python train.py --num_hidden_layers=12 --hidden_size=320 --n_experts=8 --experts_per_token=1 --d_expert=288 --d_shared_expert=0 --hidden_act="mish" --moe_layers=[0, 1, 2, 3, 4, 5, 6, 7, 8, 9, 10, 11] --router_score="softmax" --normalize_top_k=false --routed_scale=2.83 --balance_loss=0.00507 --balance_bias=false --router_z_loss=0.001 --init_std_router=0.0321 --lr_router=0.00166 --vocab_size=8192 --norm="layernorm" --norm_eps=1e-06 --tie_word_embeddings=false --optimizer="adamw" --learning_rate=0.000893 --beta1=0.95 --beta2=0.98 --max_grad_norm=1.0 --batch_tokens=[32768, 65536] --max_seq_len=512 --train_tokens=297600000 --max_steps=6467 --dataset="wikipedia_en"
Below are experts of layer 7 (counted from 0) of a mixture-of-experts language model. Rows are named router (the router's row for the expert), up (a neuron's input weights, with its number), down (a neuron's output weights, with its number) and show model dimensions 64-127. Each number is 50 + 10 x the weight over its row's rms, rounded and kept within 0 to 99.
Before each expert's rows: "comes before" lists some tokens at least twice as common just after its tokens as in all text; "comes after" lists some tokens at least twice as common just before its tokens as in all text. This comes from a sample of Wikipedia text that the model never trained on. Tokens count by the router's weight.

# expert 6
comes before: ")", " |", "–", ",", ".", ";"
comes after: " (", "–", "|", "-", "19", " 18"
router:57 53 46 66 49 61 38 55 61 52 51 27 42 41 51 52 50 67 47 74 67 76 59 49 48 57 55 47 59 43 54 55 40 77 41 63 50 53 56 72 54 66 59 52 45 62 63 54 45 53 41 52 49 59 58 50 39 51 41 56 51 50 57 47
up0:43 45 45 41 58 51 37 56 51 44 45 60 33 57 48 56 51 28 39 55 49 55 53 45 41 53 44 62 46 62 64 44 55 45 40 55 51 35 68 52 57 56 42 55 54 38 33 55 54 55 32 42 76 37 43 55 60 52 63 50 30 59 50 50
down0:44 40 65 60 52 51 52 41 33 37 62 64 49 54 71 53 63 47 57 40 38 57 62 31 47 38 55 69 59 61 57 53 50 42 57 55 62 51 58 31 39 32 41 44 50 47 54 42 45 69 50 77 58 59 58 59 38 49 51 61 51 64 36 46
up1:23 57 36 64 43 45 53 60 50 63 42 37 47 41 56 49 58 65 58 62 58 66 41 56 49 41 49 57 54 53 40 50 38 67 40 58 43 56 64 66 48 51 60 45 44 66 46 53 51 53 46 50 35 43 41 32 26 45 50 46 67 64 56 44
down1:51 65 54 45 42 60 59 37 61 42 46 51 59 54 39 32 53 61 59 63 43 58 49 41 57 53 74 46 58 38 50 44 44 60 40 26 47 53 42 59 56 45 56 43 43 53 64 45 43 37 45 33 44 45 28 49 59 63 46 29 63 59 48 48
up2:58 47 58 20 71 64 40 61 45 37 40 31 46 29 46 50 53 57 42 54 46 54 69 54 48 49 40 55 31 59 55 50 19 62 42 48 59 49 50 41 45 38 48 40 82 47 36 56 35 39 48 59 45 39 50 50 28 45 45 46 48 44 51 50
down2:60 47 37 37 54 37 52 60 37 40 48 38 61 32 56 66 33 36 32 57 43 63 66 61 48 39 46 43 43 56 61 57 54 46 49 64 60 47 51 44 48 44 55 50 64 47 55 56 65 63 58 82 46 54 59 59 39 34 59 53 55 35 46 44
up3:51 43 42 54 45 41 40 70 49 60 44 52 54 50 57 36 61 55 71 69 53 56 52 54 52 47 50 54 60 53 56 57 35 56 46 51 52 25 66 49 27 49 38 32 63 48 56 56 42 58 60 37 59 46 54 34 42 42 40 63 33 38 49 49
down3:49 59 50 62 57 65 58 57 51 58 59 52 63 51 61 40 57 54 64 61 32 50 46 35 57 60 53 52 49 22 46 55 52 60 53 53 60 35 70 42 48 45 58 49 45 50 39 48 56 59 45 59 44 39 46 56 58 41 47 41 25 51 40 65
up4:43 44 45 55 41 49 55 57 54 52 38 64 53 59 51 54 55 62 50 50 47 61 35 68 46 57 63 58 64 49 65 63 65 68 42 55 34 49 31 66 26 47 71 49 51 69 61 57 42 39 57 60 56 58 36 58 46 59 47 77 47 74 47 42
down4:51 48 50 36 45 58 48 39 48 48 38 46 65 41 56 50 47 52 72 50 49 63 47 49 59 38 32 48 51 64 58 46 37 68 51 38 66 43 59 47 56 63 25 65 56 68 42 49 54 48 62 56 56 45 34 49 60 45 48 60 53 22 68 61
up5:52 56 54 55 39 43 38 56 46 53 40 36 66 48 51 53 45 51 42 49 44 44 48 50 34 64 61 71 34 53 53 55 55 57 56 62 28 54 47 40 22 41 72 43 66 55 43 54 49 47 62 49 45 55 46 59 45 44 45 51 47 58 47 54
down5:50 69 37 40 48 64 47 35 62 37 39 45 48 37 44 49 64 63 50 40 47 38 50 62 56 50 47 40 36 42 43 32 33 61 49 55 50 49 31 30 67 61 44 45 43 57 62 45 47 51 46 62 48 52 46 57 45 55 40 47 45 36 44 65
up6:42 64 47 55 40 39 33 49 53 44 40 34 66 38 71 33 39 52 51 50 51 50 58 40 43 57 45 48 50 57 51 54 52 49 47 51 35 36 55 50 54 55 47 50 49 64 56 51 55 64 39 52 53 43 50 41 44 54 57 66 28 56 57 61
down6:53 65 31 31 43 61 41 38 75 51 50 40 44 48 50 39 57 60 37 56 60 59 54 50 49 45 43 35 53 43 51 42 42 62 55 53 39 32 43 41 64 65 45 61 52 48 66 55 46 32 61 48 46 52 43 53 31 46 66 55 32 59 65 56
up7:46 52 40 43 70 38 46 44 46 57 45 51 37 62 59 52 49 38 57 58 45 67 49 37 55 48 62 58 44 56 56 51 50 61 41 32 47 54 37 39 53 41 43 68 48 57 41 53 45 63 44 57 40 46 47 53 34 51 33 61 57 51 66 40
down7:61 30 48 63 39 44 46 48 53 40 48 48 58 55 55 54 44 47 65 36 47 40 60 48 53 45 56 49 64 59 52 51 54 55 48 49 56 74 41 34 32 56 40 59 56 47 52 45 41 55 44 44 54 36 48 63 51 42 56 49 60 43 53 56
up8:45 39 47 43 50 49 58 51 50 59 34 35 59 47 49 59 30 41 48 46 60 58 41 64 41 59 59 42 58 79 56 66 63 48 59 55 52 43 59 37 43 64 53 48 56 50 52 60 52 56 44 38 50 43 58 48 39 48 46 35 45 55 63 50
down8:38 48 59 53 62 47 52 54 37 52 39 47 51 51 67 45 29 39 62 53 47 54 47 49 50 44 50 64 54 48 43 63 49 55 45 63 58 53 53 31 62 38 48 54 46 48 55 45 56 62 43 54 60 49 50 40 48 45 38 34 28 45 40 56
up9:40 45 66 72 49 58 55 53 47 42 60 51 47 50 37 53 46 44 44 45 38 49 43 49 33 46 73 38 33 57 51 64 47 50 48 53 32 33 66 71 47 54 74 45 35 55 58 69 49 59 53 62 69 53 50 53 60 44 51 46 53 63 62 51
down9:57 37 60 59 32 41 39 46 64 62 46 36 49 47 36 66 43 65 41 44 45 54 53 41 53 60 50 46 50 70 53 34 50 46 67 51 54 53 32 56 65 68 70 36 51 46 59 69 48 44 49 47 61 48 39 55 57 50 54 55 53 75 58 43
up10:26 45 46 37 59 49 48 61 41 46 47 50 51 52 44 36 59 59 63 53 64 59 48 63 55 52 52 50 57 56 45 55 42 52 53 41 52 36 65 52 42 42 43 47 75 63 59 47 57 65 39 49 38 44 33 44 38 31 52 48 54 50 64 42
down10:29 35 63 55 58 52 54 63 64 46 44 48 44 36 58 47 39 54 62 61 50 48 56 61 46 38 62 45 22 40 45 40 54 48 61 22 58 44 54 56 41 20 37 60 35 44 54 58 51 74 44 56 50 42 59 46 37 50 55 26 66 64 51 40
up11:50 53 32 48 41 46 53 57 48 41 45 43 76 54 43 58 59 63 41 61 57 56 40 69 61 65 54 55 68 49 65 40 35 55 52 65 31 38 55 60 52 54 65 54 63 52 48 46 44 50 56 47 39 51 55 64 43 48 49 60 56 55 48 41
down11:62 52 45 29 41 31 49 43 40 34 63 43 58 53 55 43 59 62 54 39 37 39 53 51 64 55 49 43 56 69 41 45 51 58 34 48 46 66 56 52 65 58 51 44 39 53 48 60 61 49 66 62 54 47 51 52 57 48 47 46 28 33 63 57
up12:46 57 37 46 46 40 52 49 33 62 38 41 57 30 44 59 50 45 31 49 51 54 52 59 49 58 44 39 61 55 68 46 52 59 55 61 41 52 45 67 49 52 52 43 53 58 52 57 38 48 34 53 40 44 60 55 43 58 56 69 36 46 42 47
down12:58 67 54 45 25 61 44 52 50 54 58 49 49 61 41 39 51 69 59 51 51 60 61 29 65 63 64 47 59 35 31 39 43 51 38 34 51 60 47 68 57 50 58 34 39 64 54 68 48 45 51 30 56 53 47 52 43 50 44 46 47 62 47 58
up13:46 35 41 31 56 45 43 47 50 49 36 44 54 47 51 55 47 53 31 54 26 58 36 55 52 65 61 44 40 51 51 52 43 56 45 43 42 57 50 57 49 47 63 65 54 71 49 54 52 49 46 55 56 68 24 60 54 50 52 57 50 47 53 60
down13:51 42 51 62 69 55 72 45 48 35 39 58 53 60 41 47 43 57 35 52 47 61 39 35 52 37 59 54 56 42 53 57 49 55 59 50 56 47 55 64 53 38 44 48 54 53 68 39 56 55 47 43 31 50 25 43 49 37 36 58 63 50 46 59
up14:56 50 45 40 38 38 34 58 39 47 56 46 54 56 56 47 48 40 36 44 53 51 43 53 42 72 47 41 45 49 55 45 50 58 40 71 38 54 76 35 51 73 44 32 45 53 43 30 36 54 63 58 67 47 50 42 41 46 57 50 40 55 38 37
down14:33 38 57 32 51 55 58 41 37 55 40 55 48 41 47 40 47 61 54 32 48 40 48 43 47 53 59 62 60 37 27 52 39 62 56 50 56 40 55 51 55 54 49 51 48 62 51 45 70 58 45 40 47 60 41 61 51 42 39 46 55 45 59 57
up15:18 50 60 55 71 55 42 60 47 54 42 36 40 52 64 65 31 41 54 64 47 61 50 40 58 47 47 70 44 61 59 41 45 50 52 27 42 62 38 45 43 34 38 61 47 58 65 64 52 51 26 60 46 45 48 55 45 57 37 47 42 34 71 43
down15:28 54 51 56 44 61 49 59 64 55 64 43 52 40 59 48 49 50 55 55 49 34 65 47 65 40 56 57 61 60 37 57 52 58 35 52 49 64 55 46 65 33 51 39 46 59 43 52 64 42 51 53 63 37 56 54 52 43 61 44 47 56 54 58
up16:37 61 37 43 48 32 38 46 50 50 60 50 49 39 44 46 46 59 36 58 48 54 39 40 39 68 56 45 44 60 55 39 43 71 40 44 30 62 54 54 50 60 63 53 37 54 50 53 59 61 37 45 53 54 47 64 51 54 48 58 36 41 67 51
down16:55 45 34 43 59 47 61 47 81 30 36 51 32 50 35 36 49 52 25 23 55 65 44 55 45 52 46 44 46 55 52 48 40 55 50 51 22 48 43 52 63 43 41 51 35 31 59 59 37 37 53 45 50 37 60 44 36 53 48 49 57 62 59 54
up17:62 56 63 44 44 50 42 45 48 57 40 38 47 46 55 40 35 48 47 45 50 56 54 48 40 46 75 70 47 52 37 40 47 44 41 31 52 49 54 55 43 47 52 41 51 51 35 54 35 61 66 65 70 54 39 35 47 63 41 24 49 56 50 57
down17:40 58 51 66 52 52 53 50 37 33 48 44 36 53 41 56 81 61 70 28 55 55 60 52 39 40 70 47 38 60 43 46 48 34 43 57 47 68 43 49 36 68 55 47 49 37 58 39 29 50 38 42 45 46 45 45 43 60 43 37 53 72 48 50
up18:40 56 32 47 37 41 56 53 60 54 61 45 39 55 52 60 42 37 38 49 42 70 53 48 46 55 57 60 55 58 45 59 53 57 42 41 52 41 66 38 37 43 43 56 47 63 51 54 48 40 36 47 70 45 59 63 44 28 43 47 39 62 50 60
down18:61 44 49 53 41 60 61 51 63 58 37 48 42 53 52 51 67 60 38 50 63 53 28 58 38 46 49 49 59 60 41 51 40 39 72 39 54 50 43 41 46 49 42 26 28 65 61 42 45 43 49 58 55 48 48 60 32 52 51 35 40 56 48 54
up19:45 45 47 60 60 63 14 62 36 55 44 52 60 32 55 59 71 54 49 55 63 41 34 47 52 59 59 41 52 50 43 45 47 59 36 65 49 51 50 27 53 56 41 42 52 55 44 34 44 52 60 51 47 42 42 42 42 51 58 33 53 49 46 49
down19:53 52 53 55 36 47 45 65 46 55 60 60 52 55 39 38 67 56 46 56 49 34 44 48 37 54 59 51 55 36 58 48 41 70 25 53 23 50 44 38 51 51 71 49 25 28 59 50 55 37 45 38 38 39 40 44 49 50 43 53 43 67 53 49
up20:31 52 30 59 57 53 51 60 50 58 54 21 59 49 45 59 54 52 54 53 48 65 40 57 47 66 57 57 38 58 73 56 41 71 38 38 42 46 52 41 49 59 56 48 54 63 44 29 49 56 37 40 38 60 51 54 41 55 52 64 39 43 40 56
down20:60 38 48 25 63 47 57 49 76 51 44 38 49 46 46 45 45 59 30 32 60 58 50 52 62 56 32 44 49 31 60 63 39 40 54 55 35 59 27 52 52 48 37 68 30 47 59 42 36 52 37 45 54 44 69 44 42 45 54 56 56 56 37 44
up21:53 56 43 49 54 50 46 49 39 43 45 34 65 38 50 49 39 66 29 64 42 54 60 56 45 78 42 62 57 50 34 53 52 56 52 50 42 45 44 57 54 42 39 48 59 58 49 46 61 56 61 51 41 42 45 41 47 51 48 56 58 45 43 49
down21:66 53 47 46 55 58 53 50 60 65 71 65 74 56 43 46 41 66 50 39 44 52 42 56 56 51 45 43 47 29 47 41 42 56 54 38 48 43 63 65 63 43 37 47 60 71 65 46 65 58 41 50 48 62 54 55 41 55 54 22 48 51 29 36
up22:34 45 32 64 44 46 37 45 40 51 51 40 51 27 51 55 48 62 40 46 37 51 53 52 57 73 47 41 37 44 54 66 36 52 50 68 48 57 50 46 30 61 52 38 54 52 42 36 52 77 61 47 51 41 68 50 51 54 60 49 57 55 59 44
down22:39 43 57 45 55 55 65 71 57 46 47 57 54 42 40 53 60 43 26 42 50 45 41 55 52 68 44 53 56 39 56 54 48 58 53 48 47 55 65 58 47 44 48 48 34 46 66 47 53 55 52 43 69 52 57 67 28 35 57 47 45 61 41 49
up23:48 44 47 48 45 53 63 50 47 50 43 65 41 53 58 56 60 57 40 56 64 59 50 58 48 35 59 48 41 47 45 39 34 59 46 36 37 56 49 65 36 43 69 52 53 52 45 76 51 55 50 49 55 43 55 46 48 58 50 60 59 52 68 42
down23:57 43 38 60 47 48 33 43 38 51 44 37 79 44 49 69 70 53 50 50 38 46 63 76 35 39 45 39 63 62 56 26 40 59 55 55 74 58 62 62 63 54 63 45 37 40 49 64 43 53 59 52 41 46 75 67 43 43 46 49 53 33 44 57
up24:47 56 41 44 39 54 36 44 32 50 41 33 66 65 45 41 58 54 29 51 53 38 42 44 42 53 50 43 41 40 49 56 64 68 48 52 47 45 55 57 52 55 60 45 60 39 40 48 51 50 57 55 34 45 40 40 28 42 41 43 58 56 59 37
down24:58 62 54 42 48 58 51 46 47 49 52 59 58 60 40 35 51 56 41 64 58 44 32 42 49 42 64 44 49 32 35 43 61 59 45 49 34 32 33 66 61 36 40 45 48 44 55 51 44 50 43 32 61 43 36 48 55 56 43 41 62 58 40 59
up25:35 69 26 55 43 53 41 67 63 37 43 32 62 63 70 62 50 64 70 63 43 42 44 36 42 82 66 59 31 48 59 51 59 69 36 50 41 42 59 47 53 51 69 53 43 74 50 53 47 48 40 55 52 52 36 63 49 47 44 40 32 48 49 51
down25:60 47 33 40 56 46 59 42 75 43 38 48 53 40 41 33 59 52 33 34 57 56 42 48 48 48 37 46 62 59 58 59 42 49 55 56 37 33 27 34 55 40 23 55 43 40 57 52 46 41 63 47 43 38 36 49 32 50 37 46 45 50 38 67
up26:51 45 44 51 41 56 41 50 59 58 45 39 53 48 44 53 62 53 38 56 44 54 40 52 46 50 46 37 48 44 41 64 36 53 51 49 53 52 60 78 54 56 50 40 47 61 60 57 41 41 49 57 54 47 42 53 31 42 49 66 57 52 36 23
down26:60 61 42 42 22 45 55 48 63 42 57 46 57 84 38 43 47 60 54 47 52 57 52 45 52 63 51 41 51 54 43 45 45 55 56 57 44 43 51 55 45 52 52 44 66 61 59 63 56 47 42 54 38 46 27 56 46 53 65 49 49 54 50 40
up27:30 56 45 52 50 40 35 70 53 56 54 53 42 45 70 39 63 47 58 51 65 47 52 55 57 55 44 45 64 56 45 51 36 41 51 56 73 33 54 50 53 37 43 55 59 57 51 53 58 48 53 37 69 58 55 56 57 23 51 54 58 40 51 54
down27:31 55 50 79 64 64 61 59 74 56 52 42 47 49 71 32 50 31 72 53 55 49 68 57 52 54 44 36 62 54 34 52 42 43 60 68 63 51 52 52 59 30 34 69 32 55 29 35 44 61 53 57 69 41 55 46 57 41 38 55 47 35 47 40
up28:49 35 45 41 49 53 34 59 54 55 47 48 63 35 37 70 53 37 48 43 66 41 58 52 41 50 56 40 54 47 44 61 36 72 48 61 50 45 43 32 46 51 40 47 58 67 41 41 37 53 66 56 57 52 49 46 48 32 60 40 52 61 42 49
down28:48 28 48 39 46 53 39 64 54 55 53 52 65 40 52 57 43 28 47 50 59 48 57 59 39 41 46 48 50 46 61 39 41 71 48 59 52 53 59 68 35 45 60 53 52 58 47 33 53 55 64 65 53 45 70 39 37 41 57 53 52 49 40 38
up29:43 46 27 58 62 47 42 57 54 48 53 38 52 64 43 52 47 62 55 54 33 81 57 58 42 58 37 37 51 49 64 56 34 66 32 46 58 57 49 61 55 65 59 49 36 65 62 51 57 53 29 62 43 57 46 48 52 47 34 54 37 39 67 40
down29:59 53 52 48 49 54 53 38 56 47 42 46 41 64 42 33 37 49 36 40 51 82 34 39 42 55 44 46 53 44 60 73 56 45 52 59 46 29 38 50 86 56 37 73 66 49 40 56 45 47 55 48 33 58 38 46 52 45 35 79 32 46 51 56
up30:59 53 46 50 52 54 39 53 57 48 40 66 58 45 47 52 50 51 25 54 51 45 65 60 46 60 43 48 53 62 50 56 38 57 51 73 43 50 48 57 33 47 32 37 67 51 42 38 55 54 68 49 58 57 59 51 46 44 49 46 47 55 42 43
down30:42 32 42 69 62 43 47 67 56 42 52 65 47 39 49 48 52 54 44 36 68 67 50 34 50 47 36 60 45 42 55 64 40 45 60 61 46 38 54 49 50 27 45 59 59 51 40 42 55 57 38 46 47 51 47 46 45 39 34 69 52 52 44 45
up31:37 22 36 58 58 53 37 45 41 32 58 48 51 48 74 60 49 58 46 64 23 55 57 47 64 49 57 51 26 54 58 48 34 45 35 35 48 27 52 43 39 49 51 60 65 57 24 50 51 64 46 35 36 51 47 47 50 38 34 57 56 58 59 51
down31:66 42 65 66 54 26 39 47 54 39 63 53 57 36 44 69 51 58 44 36 46 57 44 44 68 58 35 60 64 59 52 54 47 49 45 44 41 39 51 42 77 56 49 42 62 39 36 39 37 44 58 40 51 48 64 34 55 40 48 45 52 59 56 63
up32:53 46 54 48 63 33 35 48 34 49 51 22 52 48 46 51 40 32 47 52 42 56 59 64 44 57 55 26 29 59 45 47 41 55 49 37 49 51 39 60 36 35 47 43 57 58 60 36 23 54 69 50 35 49 58 53 38 56 42 60 34 52 65 35
down32:38 35 59 55 57 52 63 44 62 62 54 41 16 44 45 48 41 58 53 50 59 50 52 43 46 62 51 85 43 41 46 74 35 33 59 46 49 53 59 62 54 50 55 47 57 55 32 42 57 60 26 46 42 58 56 53 54 47 53 54 69 45 76 41
up33:69 48 60 47 32 59 43 43 50 44 43 42 63 69 51 40 47 52 54 44 39 56 50 54 51 75 45 51 45 38 64 54 52 50 34 45 48 54 64 59 37 46 67 56 66 55 43 79 51 46 69 46 48 54 58 52 50 46 39 35 42 49 28 47
down33:54 68 55 69 40 56 47 62 45 46 68 49 42 49 52 55 62 39 41 40 38 33 35 46 50 41 55 41 50 47 51 46 65 62 47 37 48 33 54 46 68 50 33 44 35 15 57 40 45 53 35 53 54 40 50 54 41 68 51 49 58 55 40 49
up34:48 52 28 56 28 30 53 47 47 53 44 48 82 39 56 56 49 62 37 60 36 61 59 55 47 65 48 49 51 52 57 51 69 53 50 63 43 63 47 51 63 62 61 44 48 54 46 44 59 48 32 66 59 48 41 49 18 51 52 57 45 53 56 44
down34:48 54 38 17 37 65 65 46 52 67 54 43 67 44 51 43 50 52 46 60 46 47 48 60 68 54 64 45 45 59 35 36 43 52 55 55 57 33 55 34 43 39 39 42 49 43 58 31 58 48 33 64 50 51 41 52 59 49 65 50 33 55 34 50
up35:58 36 61 36 49 42 57 68 42 42 27 49 70 44 51 47 43 50 50 67 42 59 46 69 58 43 54 34 49 53 63 71 60 56 53 45 45 31 59 53 44 39 67 53 52 56 53 56 44 41 52 40 56 62 47 47 49 31 55 62 77 55 54 43
down35:43 46 54 60 34 44 38 47 46 50 36 38 45 41 57 63 37 38 43 51 49 44 59 40 55 41 57 42 42 53 51 39 43 54 57 39 73 39 60 55 51 62 46 40 53 51 43 60 51 64 38 60 36 52 54 45 51 53 55 30 39 54 63 54
up36:56 55 51 54 68 45 27 49 60 59 35 51 51 48 60 53 48 34 45 56 49 51 49 42 35 53 74 39 47 53 63 58 43 48 29 34 52 59 34 57 55 51 47 57 54 75 33 53 30 52 63 51 40 52 33 61 42 54 30 56 43 41 52 54
down36:42 59 47 58 61 51 52 51 44 40 59 50 49 61 50 55 59 74 66 38 52 49 47 39 38 47 44 41 49 62 48 45 49 53 43 37 46 56 40 34 60 48 48 60 46 66 55 38 44 51 39 54 44 53 61 49 47 59 55 48 51 49 50 58
up37:39 61 46 53 65 38 58 53 38 65 44 37 57 62 61 44 44 59 52 57 52 52 51 44 66 54 49 38 58 58 73 62 61 44 50 47 57 47 44 40 42 52 48 57 55 40 46 49 50 39 37 67 32 58 58 39 44 51 36 58 48 42 47 27
down37:45 50 49 32 54 48 65 49 45 58 34 27 57 45 58 64 41 60 61 60 41 49 44 49 65 48 54 43 43 52 32 59 64 43 67 54 63 63 53 48 50 52 48 51 45 37 54 34 56 47 41 43 40 61 60 55 58 52 70 44 44 49 62 47
up38:42 54 51 56 54 59 50 66 57 44 43 66 50 34 50 49 37 62 58 61 42 60 58 70 43 56 57 58 58 72 55 64 44 35 42 55 47 51 46 53 45 54 72 49 52 67 47 73 43 39 49 62 64 66 46 55 44 50 42 47 59 56 56 34
down38:47 45 58 36 59 57 41 46 42 58 54 48 53 51 45 82 41 63 56 61 58 37 54 70 61 48 54 54 53 64 39 50 62 52 44 41 59 53 49 47 52 42 50 52 52 68 33 69 59 36 47 29 60 64 60 32 60 65 55 78 57 42 48 64
up39:47 58 17 59 61 44 44 51 63 49 64 64 40 46 51 49 54 53 49 56 45 55 76 48 50 55 61 49 49 62 56 60 38 85 32 38 43 48 50 32 50 47 53 55 55 54 54 50 51 57 55 52 32 49 55 70 38 61 48 61 41 41 49 55
down39:39 40 38 60 41 50 56 54 62 61 31 56 72 37 81 54 32 57 50 54 51 47 58 48 53 55 42 33 58 35 60 59 57 63 38 40 56 51 36 52 62 42 44 64 58 47 45 42 45 46 38 61 54 27 58 57 51 41 57 49 38 33 34 33
up40:52 55 57 53 54 60 48 48 46 48 35 47 58 53 50 50 50 65 60 66 52 52 53 40 63 57 52 45 53 39 73 40 35 58 65 66 59 52 68 57 33 50 57 55 71 62 72 35 49 52 53 61 60 58 50 61 35 56 59 36 33 70 43 33
down40:55 52 52 38 54 55 30 49 53 48 53 50 42 42 52 46 58 42 51 49 59 54 47 42 51 45 37 61 59 60 51 41 50 35 41 48 39 34 60 45 58 52 47 54 64 47 44 49 62 47 54 49 55 57 42 64 57 55 70 50 46 42 59 45
up41:49 51 34 34 54 58 52 55 43 43 38 50 54 41 41 53 58 45 31 40 47 64 44 41 51 50 64 34 45 45 41 42 43 62 57 44 33 58 54 45 31 69 67 40 60 40 50 32 50 37 46 52 45 66 43 55 51 41 51 25 48 49 42 38
down41:48 47 53 38 53 35 36 58 53 43 48 40 43 48 59 57 62 47 63 34 58 50 36 54 58 54 39 54 55 48 36 39 50 58 43 67 60 51 72 55 41 45 41 60 26 36 52 58 64 52 62 45 65 52 71 23 51 54 58 44 52 50 67 47
up42:42 42 49 65 73 63 23 53 47 41 48 48 57 55 47 51 67 67 35 44 50 40 45 49 61 48 56 40 58 49 32 50 48 54 26 51 43 46 63 37 52 39 52 44 66 70 59 33 60 69 34 40 69 37 46 49 44 58 60 57 55 53 59 53
down42:57 61 57 73 45 68 44 57 61 63 60 67 49 27 50 49 59 45 33 55 36 43 45 40 51 29 33 49 53 41 46 39 55 61 34 59 55 50 49 45 40 65 52 49 48 24 47 41 58 53 54 47 42 44 45 41 43 47 60 49 60 49 55 60
up43:48 49 46 56 49 39 38 51 50 61 50 46 45 38 54 60 42 31 59 38 53 59 37 33 47 33 51 38 57 67 48 65 49 57 37 51 55 57 44 52 39 56 32 43 42 64 39 41 44 54 55 36 39 47 58 33 25 53 35 61 61 48 63 40
down43:61 46 52 55 45 53 58 50 67 39 43 52 48 35 38 48 51 62 48 58 62 46 47 38 56 49 59 56 42 36 45 46 35 42 49 36 58 40 65 61 45 34 59 27 40 50 68 49 48 45 40 29 33 48 43 31 33 41 34 47 74 44 61 37
up44:65 66 19 53 43 53 54 67 28 40 41 54 38 56 44 62 57 61 56 55 49 52 42 53 33 56 50 73 68 60 46 68 55 57 56 47 57 59 28 46 53 47 60 51 54 58 39 57 53 43 66 40 56 50 54 54 48 43 44 58 59 44 61 57
down44:68 41 62 71 51 72 42 50 75 54 48 61 40 36 50 54 43 63 48 42 52 51 55 63 56 40 44 34 49 32 56 57 52 47 60 55 50 60 61 44 53 47 52 56 63 46 70 64 53 39 57 40 59 53 67 52 42 42 34 40 45 39 44 44
up45:44 43 45 61 61 49 36 52 44 48 51 74 47 40 54 53 64 44 47 54 44 64 42 56 62 37 59 59 57 57 50 68 33 47 46 44 66 51 59 59 45 24 48 55 61 75 24 57 55 65 38 56 60 41 54 59 42 50 45 58 56 55 55 35
down45:57 54 42 73 47 33 41 58 42 55 46 54 38 39 54 46 31 44 53 65 50 52 59 48 52 61 41 53 49 55 57 59 67 54 49 42 56 45 41 65 48 53 49 35 52 59 32 61 47 41 43 30 56 51 72 39 33 35 38 72 52 48 40 42
up46:55 59 54 56 42 42 51 49 53 47 51 60 57 40 61 44 58 60 44 54 43 68 54 59 32 46 62 43 49 47 50 44 67 50 44 60 65 58 41 56 43 49 51 52 38 65 43 44 54 49 57 63 55 46 51 47 38 58 45 54 52 44 50 65
down46:54 61 43 54 47 49 50 44 59 45 56 42 54 60 58 44 54 53 55 47 34 52 61 57 42 50 46 44 43 61 50 33 53 49 44 34 47 41 29 42 47 52 32 49 39 40 66 57 39 50 57 57 52 53 44 63 52 56 57 57 48 54 54 63
up47:59 58 33 54 45 45 67 48 32 55 39 37 44 55 47 55 53 30 62 67 50 45 40 65 44 52 48 49 50 63 56 48 49 38 59 51 48 49 39 51 44 48 51 63 34 64 45 45 58 39 49 46 54 60 36 42 25 59 55 48 71 49 54 60
down47:54 48 63 63 46 63 48 46 59 42 54 54 54 53 44 66 49 69 50 55 51 61 52 50 44 50 63 38 61 51 57 52 55 45 31 38 44 56 35 35 43 51 76 47 73 53 43 57 33 44 74 28 35 44 44 34 45 69 42 52 38 59 47 60
up48:57 50 69 54 60 46 47 45 46 55 63 57 34 60 71 56 53 33 71 47 49 50 32 46 52 60 41 62 50 52 44 51 54 39 45 41 49 50 54 42 49 33 35 33 69 65 60 51 58 47 45 46 56 62 41 46 46 36 37 56 59 51 56 55
down48:44 47 61 59 60 64 65 50 59 46 64 44 42 31 78 52 40 21 66 39 41 38 44 54 52 28 64 54 56 56 50 60 54 32 39 58 55 52 65 60 53 40 29 56 46 42 28 28 52 65 56 51 50 46 67 37 46 50 36 48 54 61 54 55
up49:60 48 45 62 55 49 28 32 41 49 49 52 53 61 56 57 47 42 62 58 32 49 23 55 38 59 35 56 60 58 47 62 53 71 20 47 59 31 48 49 40 44 38 58 53 47 52 30 50 46 40 44 56 48 56 47 40 55 47 73 62 27 44 66
down49:52 64 59 54 73 47 36 47 38 51 63 56 57 51 52 35 43 65 66 49 54 49 41 46 47 44 48 50 47 51 41 63 66 43 57 50 61 43 51 37 50 29 34 42 46 32 47 51 45 61 62 31 55 58 53 36 41 40 44 65 73 53 50 62
up50:34 48 49 40 61 43 42 60 52 53 44 60 49 52 52 51 44 39 39 46 42 50 56 49 59 41 65 39 41 51 61 58 37 68 53 51 44 37 53 43 38 60 63 39 49 62 57 34 44 63 43 54 58 50 58 40 53 48 53 44 40 45 75 49
down50:59 39 63 38 50 43 54 39 52 59 57 60 55 45 46 40 57 47 58 34 39 41 46 37 45 54 56 41 74 51 55 52 19 71 34 49 52 66 51 41 59 48 69 40 57 51 58 44 62 47 51 53 62 52 52 77 53 42 50 48 55 58 56 48
up51:47 51 59 46 57 26 51 60 52 56 32 39 71 41 71 43 44 51 60 68 52 53 55 54 52 65 58 54 45 62 48 66 24 66 60 56 49 47 47 55 48 36 41 49 54 53 37 44 49 48 54 55 69 62 37 51 41 54 55 55 66 49 64 31
down51:56 63 50 60 48 41 37 64 32 42 46 60 54 49 58 49 61 59 54 45 46 65 59 34 52 49 40 57 33 45 56 50 52 48 62 40 70 42 63 48 49 41 57 46 57 56 51 47 60 68 56 61 51 37 62 58 57 65 56 53 42 47 58 61
up52:41 48 20 42 74 53 33 59 43 56 49 45 42 40 51 57 62 64 50 51 55 54 58 52 46 54 50 63 54 49 43 56 51 58 55 34 56 44 42 39 47 52 43 59 44 66 56 32 58 52 35 37 64 53 58 49 46 52 44 40 40 43 42 54
down52:59 62 44 37 49 71 40 60 39 47 43 45 54 53 56 62 60 58 50 41 46 58 39 62 45 50 46 56 33 61 50 58 68 46 50 45 37 58 25 24 26 46 54 40 36 42 55 44 47 56 72 43 45 69 54 35 43 54 47 57 68 51 50 51